From a checkpoint of a small mixture-of-experts model trained on Wikipedia: 5246 steps.
Below are experts of layer 7 (counted from 0) of a mixture-of-experts language model. Rows are named router (the router's row for the expert) and show model dimensions 0-127. Each number is 128 + 24 x the weight over its row's rms, rounded and kept within 0 to 255.
After each expert's rows: "mostly gets" lists some tokens that are sent to it at least half of the time. This comes from a sample of Wikipedia text that the model never trained on.

# expert 21
router [107 153 135 140 104 111 132 130 157 117 179 173 172 133 109 113 131 116  97 116 119 114  89 105 123 126 142 136  73 125 136 121 137 144 170 120 114 171 138 180 124 153 147 130  98 145 134 187 113 101 103 190 108 121 175 103  96 110 147 147  93 114 121 123 113 125 116 129  98 128  97 109 110 117 110 141 143 118 113 146 110 134  78 183 154 161 171 137 138 151 155 105 113 116 130 123 111 150 113 144 111 109 109 142 155 101 143 138 187 105 164 143 148 127 150 112 128 119 141 132  82 154 129 134 115 107 109 109]
mostly gets: " March", " January", " February", " November", " September", " April"

# expert 9
router [137 147 125 136  84 153 144 119 149 121 187 164 139 160 121 106 134 122 115 140 100 108 103 109 132 124 124  77  78 134 111 126 132 164 151 148 135 133 150 136 172 146 110 122 113 105 107 221 126 120 132 177 146 128 143 124 147 175  93 134 117 120 149 135 147 122  94  87 148 129 150 146 120 152 102 162 151 115 131 106  66 141 108 175 119 144 134 121 137 139 123 125 113 120 139 118 113 147 127 134 105 131 119 155 158  92 113 122 162 121 162 157 134  92 156 128 171 131 115 133 110 145 174 104 156 157  85 106]
mostly gets: " high", " law", " Gold", " air", " High", " Green"

# expert 14
router [125 162 113 149 110 129 128 106 121 111 134 161 157 142 121 126 152 125 109 107 102 112  98 110  99  78 126 112  83 158 129 105 121 132 164 155 109 127 146 130 112 141 139 142 118 109 100 192 139 121 128 148 100 147 181  92 114 173 105 120  96 143 147  93 121 156 100 124 146 124 126 146  93 147  90 109 132 147  98 130  83 137  98 168 120 146 144 124 115 128 148 112  97 148 110 128 101 136 111  99  96 123 152 138 166  96 150 125 134 113 131 137 156  80 156 139 108 131 118 109 110 147 136 114 140 112  96 121]
mostly gets: " Authority:", " name:", " SR"

# expert 12
router [154 141 149 134 100 155 120  90 140 109 123 167 159 150 125 142 135 153 103 114  66 134 130  90 119 116 112 117 110 136 128  99 130 164 175 143  81 174 173  95 108 115 123 146 117 111  77 138 103 107 132 174 138 138 152 135 140 135  93 120 109 131 102 130 128 107 138 138 131 109  86  81  94 159 131 154 122 122 115 128 124  99 111 153  94 130 165 116 152 120 158  85  90 133 105 170 107 176 123 117 137 144 163 126 103 144 103  93 136 111 159  90 148 107 151 149 123 152 115 140 112 137 164 128 118 124  78 120]
mostly gets: " O", " Co", " sub", " U", " co", "i-"

# expert 7
router [137 122 120 119 106 164 128 125 124 110 160 158 171 134 113 123 148 104 113 121  82 144 120  99 111 127 111  86  80 167 123 115 117 140 145  95 102 158 143 130 127 113 138 118  87 102 129 124 102 122 126 164 103 159 162 141 119 136 133 139 104 149 134 111 122 101 123 133 120  97 115  93 120 158 126 149 121 130 123 116 108 113 118 153 146 156 140 137  93 126 165 111 107 118  90 129 116 171 100 151 129 122 140 163 127 131 115 123 109 124 115 177 171 101 119  98 132 122 131 101  89 139 136 107 113 107 104 128]
mostly gets: "\n", "===", "==", " \"", " ==", " ==="

# expert 6
router [148 130 153 167 133 136 144 126 163 118 122 147 164 143  81 129 115  94 109 102  78 139  97 122 116 106 119 163  51 132  83 123 120 139 193 127  89 167 157 128  73 139 148 139 152 100 124 163 132 108 119 137  91 141 150 127 138 158 121 116  89 127 127 102  86 123 109 117 115 104 126 122  87 124  90 118 125 100 121 113 155 109 115 170 131 109 156 151 104 108 123 103  91 157 110 143  80 175 131 174 110 122 108 133 126 134 142 125 110  96 145 131 158  67 160 153 127 121 140 148 131 167 103 157 117 147 135 116]
mostly gets: " en", " par", " En", " Par", " Re", " —N/a"

# expert 1
router [150 120 138 144 119 135 140 131 157 130  96 140 109 128 161 109 107 120  83 117  82 106 120 101 125 117 126 140  59 141  71 128  85 138 131 149  93 132 123 134 118 139 129 129 107 128 103 182 111 121 101 182  99 151 160 113 137 160  98 123 107 132 138 104 136 161 124 107 163 127 121  99 127 139 133 132 101 121 124 129 122 145 115 170 134 161 138 110 155 129 162 116 127 155 122 131 103 141 132 136 139 113 150 131 135  93 126 140 112 151 177 168 141 102 195 129 111  91 141 119 117 180 172  92 117 111 137 111]
mostly gets: " is", " was", " his", "The", " be", " a"

# expert 13
router [148 129 122 141  78 142 133 134 109 100  95 164 157 126  83 117 118 118  88  99  98 126  80 101 120 122  99 115  63 133 117 104 117 139 199 165 110 136 139 107 119 126 152 150 109 138  98 153 108 130 134 134 108 120 180 107 158 136 123 105 133 139 128 104 134 141 126 104 131  96  75 108 114 113  91 154 141 116  84 101 139 136 126 143 138 130 153 140 157 155 167 123 115 117 132 173  95 125 100 124 134 138 121 106 105 119 109 133 148 145 115 142 151  78 179 148 157  98 139 154 129 153 146 116 104 115 105 126]
mostly gets: " in", " on", " In", " at", "In", " from"

# expert 4
router [135 134 149 132 123 148 123 108 131 126 106 128 157 103  82 118 152 122 136 134 129 126 105  87  93 110 148 121 101 142  89 124  59 127 162 150 139 127 123 109 144 133 119 153 131 110 116 164 128 103 119 193  97 110 156  95 159 135 127 113 120 109 126 132 130 124 134 120 126 158 124 137 121 117 131 115 110 138 141 129 174 128 120 173 136 148 153 127 161 127 144 134 123 108 115 112 117 183 158 116 129 159 132 136 122 116 129 121 149 131 131 113 123  87 208 144 123 154 129 110 143 154 176 151 124  90 116 104]
mostly gets: "|", " |", " /", ");", " by:", " Born:"

# expert 0
router [139 125 127 161 125 160 136  87 141 128 134 152 124 107 114 113 140 133 124 148 113 120 108 114 122 147 111 120  72 141 107 114 121 122 115  94 100 141 141 147 115 126 156 110 108 120 108 169 109 146 129 141 101 111 173 135 121 165 132 137 118 117 138  95 140 114 138 121 133 136 107 130 116 162 122  96 122 138 105 100 110 133  94 133 109 139 106  89 117 174 154 145 112  92 108 132  91 174 142 129 126 130 134 137 162  92 145 105 187 139 115 151 136 105 169 117 166 128 140 153 126 138 144 102 104 149 119 119]
mostly gets: " w", " find", " attempt", "ust", "ject", "cept"

# expert 22
router [116 154 119 119  83 119 139 111 133 157 119 174 136 129 138  94 172  93 123 151 120 112 150  74 113 110 127 113  81 144 116 112 126 128 131 142 134 124 125 138 107 173 127 122 122 107 129 169 136  73 138 151 130 108 153 135 116 143 124 127 133 153 154  96 134 115 118 116 118 127 125 143 101 143  98 109 107 111 125 122  82 132 115 128  90 110 143 119 133 116 164 100 137 143 114 141 100 145 111 106 114 120 120 148 116 145 123 110  96 163 169 106 148  73 161 127 135 143 130 150 115 139 129 118 132 106 102  76]
mostly gets: " b", " ab", " (B", "ä", "á", "ü"

# expert 23
router [147 145 148 126 137 121 131 132 165 141 133 155 201 162  77 134 153 104 102 141  77 130 111  89 125  96 113 141  66 160 141  90 124 151 171 123  96 140 123 167 124 140 139 143 151  99 109 161 156  97 137 141 119 138 121 121  94 122 113 132  93 129 130 106  97 113  94 123 156 118 139 144 102 140 112 139 139 125 113 106 117 126 115 159 133 148 136 123 139 156 108 116 114 130 127 120  93 124 132 122 145 112 149 149 140 103 132 104 129 139 109 121 145  82 149 136 103 154  95 135 105 136 137 114 139 133 154 103]
mostly gets: " M", " Y", " Sh", " K", " H", " W"

# expert 11
router [ 94 134 123 152  76 127 150  97 150  93 166 174 152 115 140 111 167 129 127 150 100 134  91 146  88 107 136 120 114 154 108 124 105 141 131 117  73 129 118 149 109  97 139 143  92 121 119 157 133 107 111 100 111 133 143 138 135 120 120 121 128 136  86 100 124 156 135 147 144 117 105 146 115  92 102 120 132 124 129  87 118 113  93 155 124 145 146 123 132 137 123 121 128 162 119 106 124 139 151 131 150 122 144 170 160 132 146 112 141 171 141 123 150 132 167 123 125 111 114 114 122 144 133 124 111 149  83 126]
mostly gets: "cl", "erv", "enn", " offic", " prom", " stat"

# expert 16
router [116 119 115 142 127 160 159  96 158 141 114 133 154 138 121 122 184 110 103 112  73 125 108  84  79 101 141 136  65 147  88 120 104 120 141 119  92 151 149 121 105 117 120 133 127 138 144 141 101 135 153 174 118 138 157 120 140 140 116 114  99 131 129 119 119 131 122 160 127 140 110 133  71 158  89 132 106 134 109 115 115 145 118 150 133 135 132 104 168 144 151 123  96 123  95 113  98 157 138 158 108 107 125 171 136 123 122 115 114 122 162 144 169  92 163 106 142 126  93  87 108 149 148 129 138 114 129  77]
mostly gets: " but", " that", " who", " which", " This", " many"

# expert 5
router [153 129 130 134 111 132 127 117 117 134 171 176 146 116 126 130 139 125  93 149 106 128  74  70 117 108 126 140 103 131  89 111 123 133 179 126 111 123 141 145 125 132 127 135 115 132 132 222  93  99 135 160 141 110 154 148 124 160 122 108 108 116 147 121  90 127 116 134 145 132 131 120 125 156  99 120 139 133 117  95 121 137 126 152  95 120 123 117 112 150 118  89 100 120 133 151 100 143 123 133 143 102 146 120 167 117 134  91 142 133 157 137 184 120 131 125 149 129 141 156 131 144 134  99 110 137 120 112]
mostly gets: "ics", " school", " program", "ration", " Championship", " football"

# expert 8
router [121 128 128 135 115 154 103 122 111 141 128 161 140 109  98 114 121 116 103 148 104 113 105 119 109  84 140 121  58 119 131 134  43 116 177 121  97 151 107 161 127 155 127 128 118 121 138 167 102 125 128 181 131 122 158 151 130 127 135 116  89 109 113  84 118 124 112 108 135 149 119  98 114 119 118 137 125 121 135 135  91 125 106 160 115 132 150 128 124 138 134 121 125 121 124 117 110 181 124 128 133 121 128 148 143 123 125 111 113 103 147 159 175  72 165 137 125  76 137 175 104 152 152 103 131 103 127 116]
mostly gets: " became", " not", " returned", " moved", " After", " never"

# expert 18
router [141 113 113 178  84 168 132 103 135 105 116 159 166 149  86 133 134 125 112 121  98 158  73 116 137 120 117 104  66  99 120 135 101 137 172 159  87 156 155 120 126 154 158 114 115 146 103 187 104 100 127 213 135  90 130 130 142 157 119  85 123 133 120 119  97 118 113 132 157 133 112 124  97 167  93 150 128 150 125 129 102 141  98 129 106 115 127 105 119 148 146 132 101 139 128 142  76 170 101 136 146 107 141 139 154  94 147 161 111 115 156 126 164  80 173 140 141 111 134 147 114 151 126 155 178  98 116 101]
mostly gets: " Total", " Democratic", " such", " various", " Votes", " large"

# expert 17
router [149 116 130 139  89 130 105 109  79 122 141 144 146 134 136  89 138 102 139 133 136  92 105  95  74  82 134 105  92 162  89  93 119 129 107 121 137 136 152 145 142 152 145 103  97 122 109 194 120 105 116 154  89 117 165 139 126 102 136 114  97 135 138 105 164 121 116 117 152 124 108 117  94 144  92 100 125 116 133 147  85 122 102 136 105 137 149 152 145 114 139 119 100 137  98 134  76 155  92 118 132 116 135 130 156  84 143 141 165 134 168 124 139 101 157 122 102 121 131 118 136 152 111 128 147 120 121  83]
mostly gets: " known", "ated", " located", " based", "ized", "ored"

# expert 15
router [118 121 116 129 147 162 137 103 145 138 132 175 137 136  87 121 132 123 102 112 128 132  58  85 123 137 122 129  89 129 121 108  90 146 151 152  89 141 121 164 105 129 146 134 136 145 129 187 161 111 156 165 104 145 142 138  88 125 122 143 111 172 138  81 133 124 136 102 145 123 101 104 103 129  71 113 129 123 113 142  99 145  86 165 145 133 134 117 123 142 172 108 113 130 101 133  62 163 131  97 136 116 126 148 141 140 150 103 152 126 137 142 137  89 131 148 127 114 133 138 123 152 140 112 142 142 155 116]
mostly gets: " 0", " 8", " 3", " 7", " 5", " 6"

# expert 20
router [102 107 136 152 124 131 144  93 124 100 154 168 146 134 141 113 112  87  96 145 102 108  97  65 123 114 148 137  93 125 120 118 114 136 166 166 115 132 133 181 133 156 106 159 143 122  87 175 128 123 158 147 113 126 132 116 147 180 121 122  96 140  96  80 119 152 113 151 148 124 100 142 158 117 110  84 109 112  98 112 135  99 126 134 137 136 152  83  99 155 150  92  87 125 107 164  71 143 115 143 124 106 139  96 153 111 130 135 182 118 143 127 161  99 184 147 126 125  73 125 120 158 110 133 141 116 100 112]
mostly gets: " art", " Arch", " Los", " Racing", "с", " Art"

# expert 3
router [174  99 151 132 104 149 109 108 146 128 157 164 160 149  89 129 141 128 100 126 104 110  71  51 116 135 104 131  43 145 141 150 111 127 182 136 104 133 127 160 144 125 171 129 150 123 111 211 126 154 123 195  85 118 126 101 154 138 156  97  86 130 138 136 130 154 122 176 156 124 111 111 122 106 118 129 111 126  99  89  93 143 129 171 126 143 155 133 110 130 130 115 123 110 107 129 123 147 112 150 146  99 167 156 138 102 121 109 155 145 139 139 172  83 145 141 138  96 151 125  86 150 151 157 133 115 130 104]
mostly gets: " North", " one", " South", " University", " city", " area"

# expert 2
router [103 115 127 138 117 149 165 120 159 117 127 158 128 150 123 126 145 135 132 111 130 123 142  75 100  74 129 106 116 175  99 104 112 122 209 170 127 148 121 138 135 153 106 120 121 124 148 200 138 113 140 186 126 141 167 109 153 154 121  85 124 137 144 125  89 154 117 134 133 126 129  72  99 113 114 133 149 108 122 126 151 123  98 161 111 144 123 105 149 129 181 125 122 134 121 127  72 159 103 135 124 113 134 141 156  98 152 104 144 120 155 137 170  75 138 139 110 101 115 117 134 143 129 108 146 118  99 111]
mostly gets: " William", " David", " James", " Peter", " Charles", " George"

# expert 10
router [ 87 121 135 117 120 125 161 116 175 135 130 167 133 173 132 118 173 121  90 139  70 122 109 101 126  83 122 107  77 125  98 114 100  96 148 126  95 114 141 130 110 134 118 145 120 123 126 171 162 119 149 135 122 137 161 115 124 128 100 101 124 125  94  70 131 132 119 146 139  99 103 122  84 104 135 111 161 109 148  89 103 157 100 158 124 124 145 114 105 154 139 111 143 126 130 149  81 153  96 137 150  94 104 162 141 109 130 120 168 120 172 113 161 103 146 142 134  97 119 111  94 132 124  85 126 160 124  76]
mostly gets: "–200", " several", "–202", " last", " four", " million"

# expert 19
router [106 105 157 150  96 153 142 108 150 107 147 163 196 166  94 162 109 147 124 138  95 106 104 106 102 103 112 106  60 149 122 117 115 129 169 155  75 129 163 132 137 137 124 123 106 106  99 163 146 112 144 144  84 153 151 119 131 134 119 123 136 120 148 101 121 115 127 141 160 101  94 102  97 113 154 114 121 133 146 136 108 137 121 157 165 140 145 123 104 122 100 130 135 124 117 133 106 125 135 151 130 143 120 129 141 128 116 128 167  99 138 150 157 131 183 136 145 137 132 140 146 154 163  88 112  89 118 123]
mostly gets: " s", " ass", " v", " cons", " did", " col"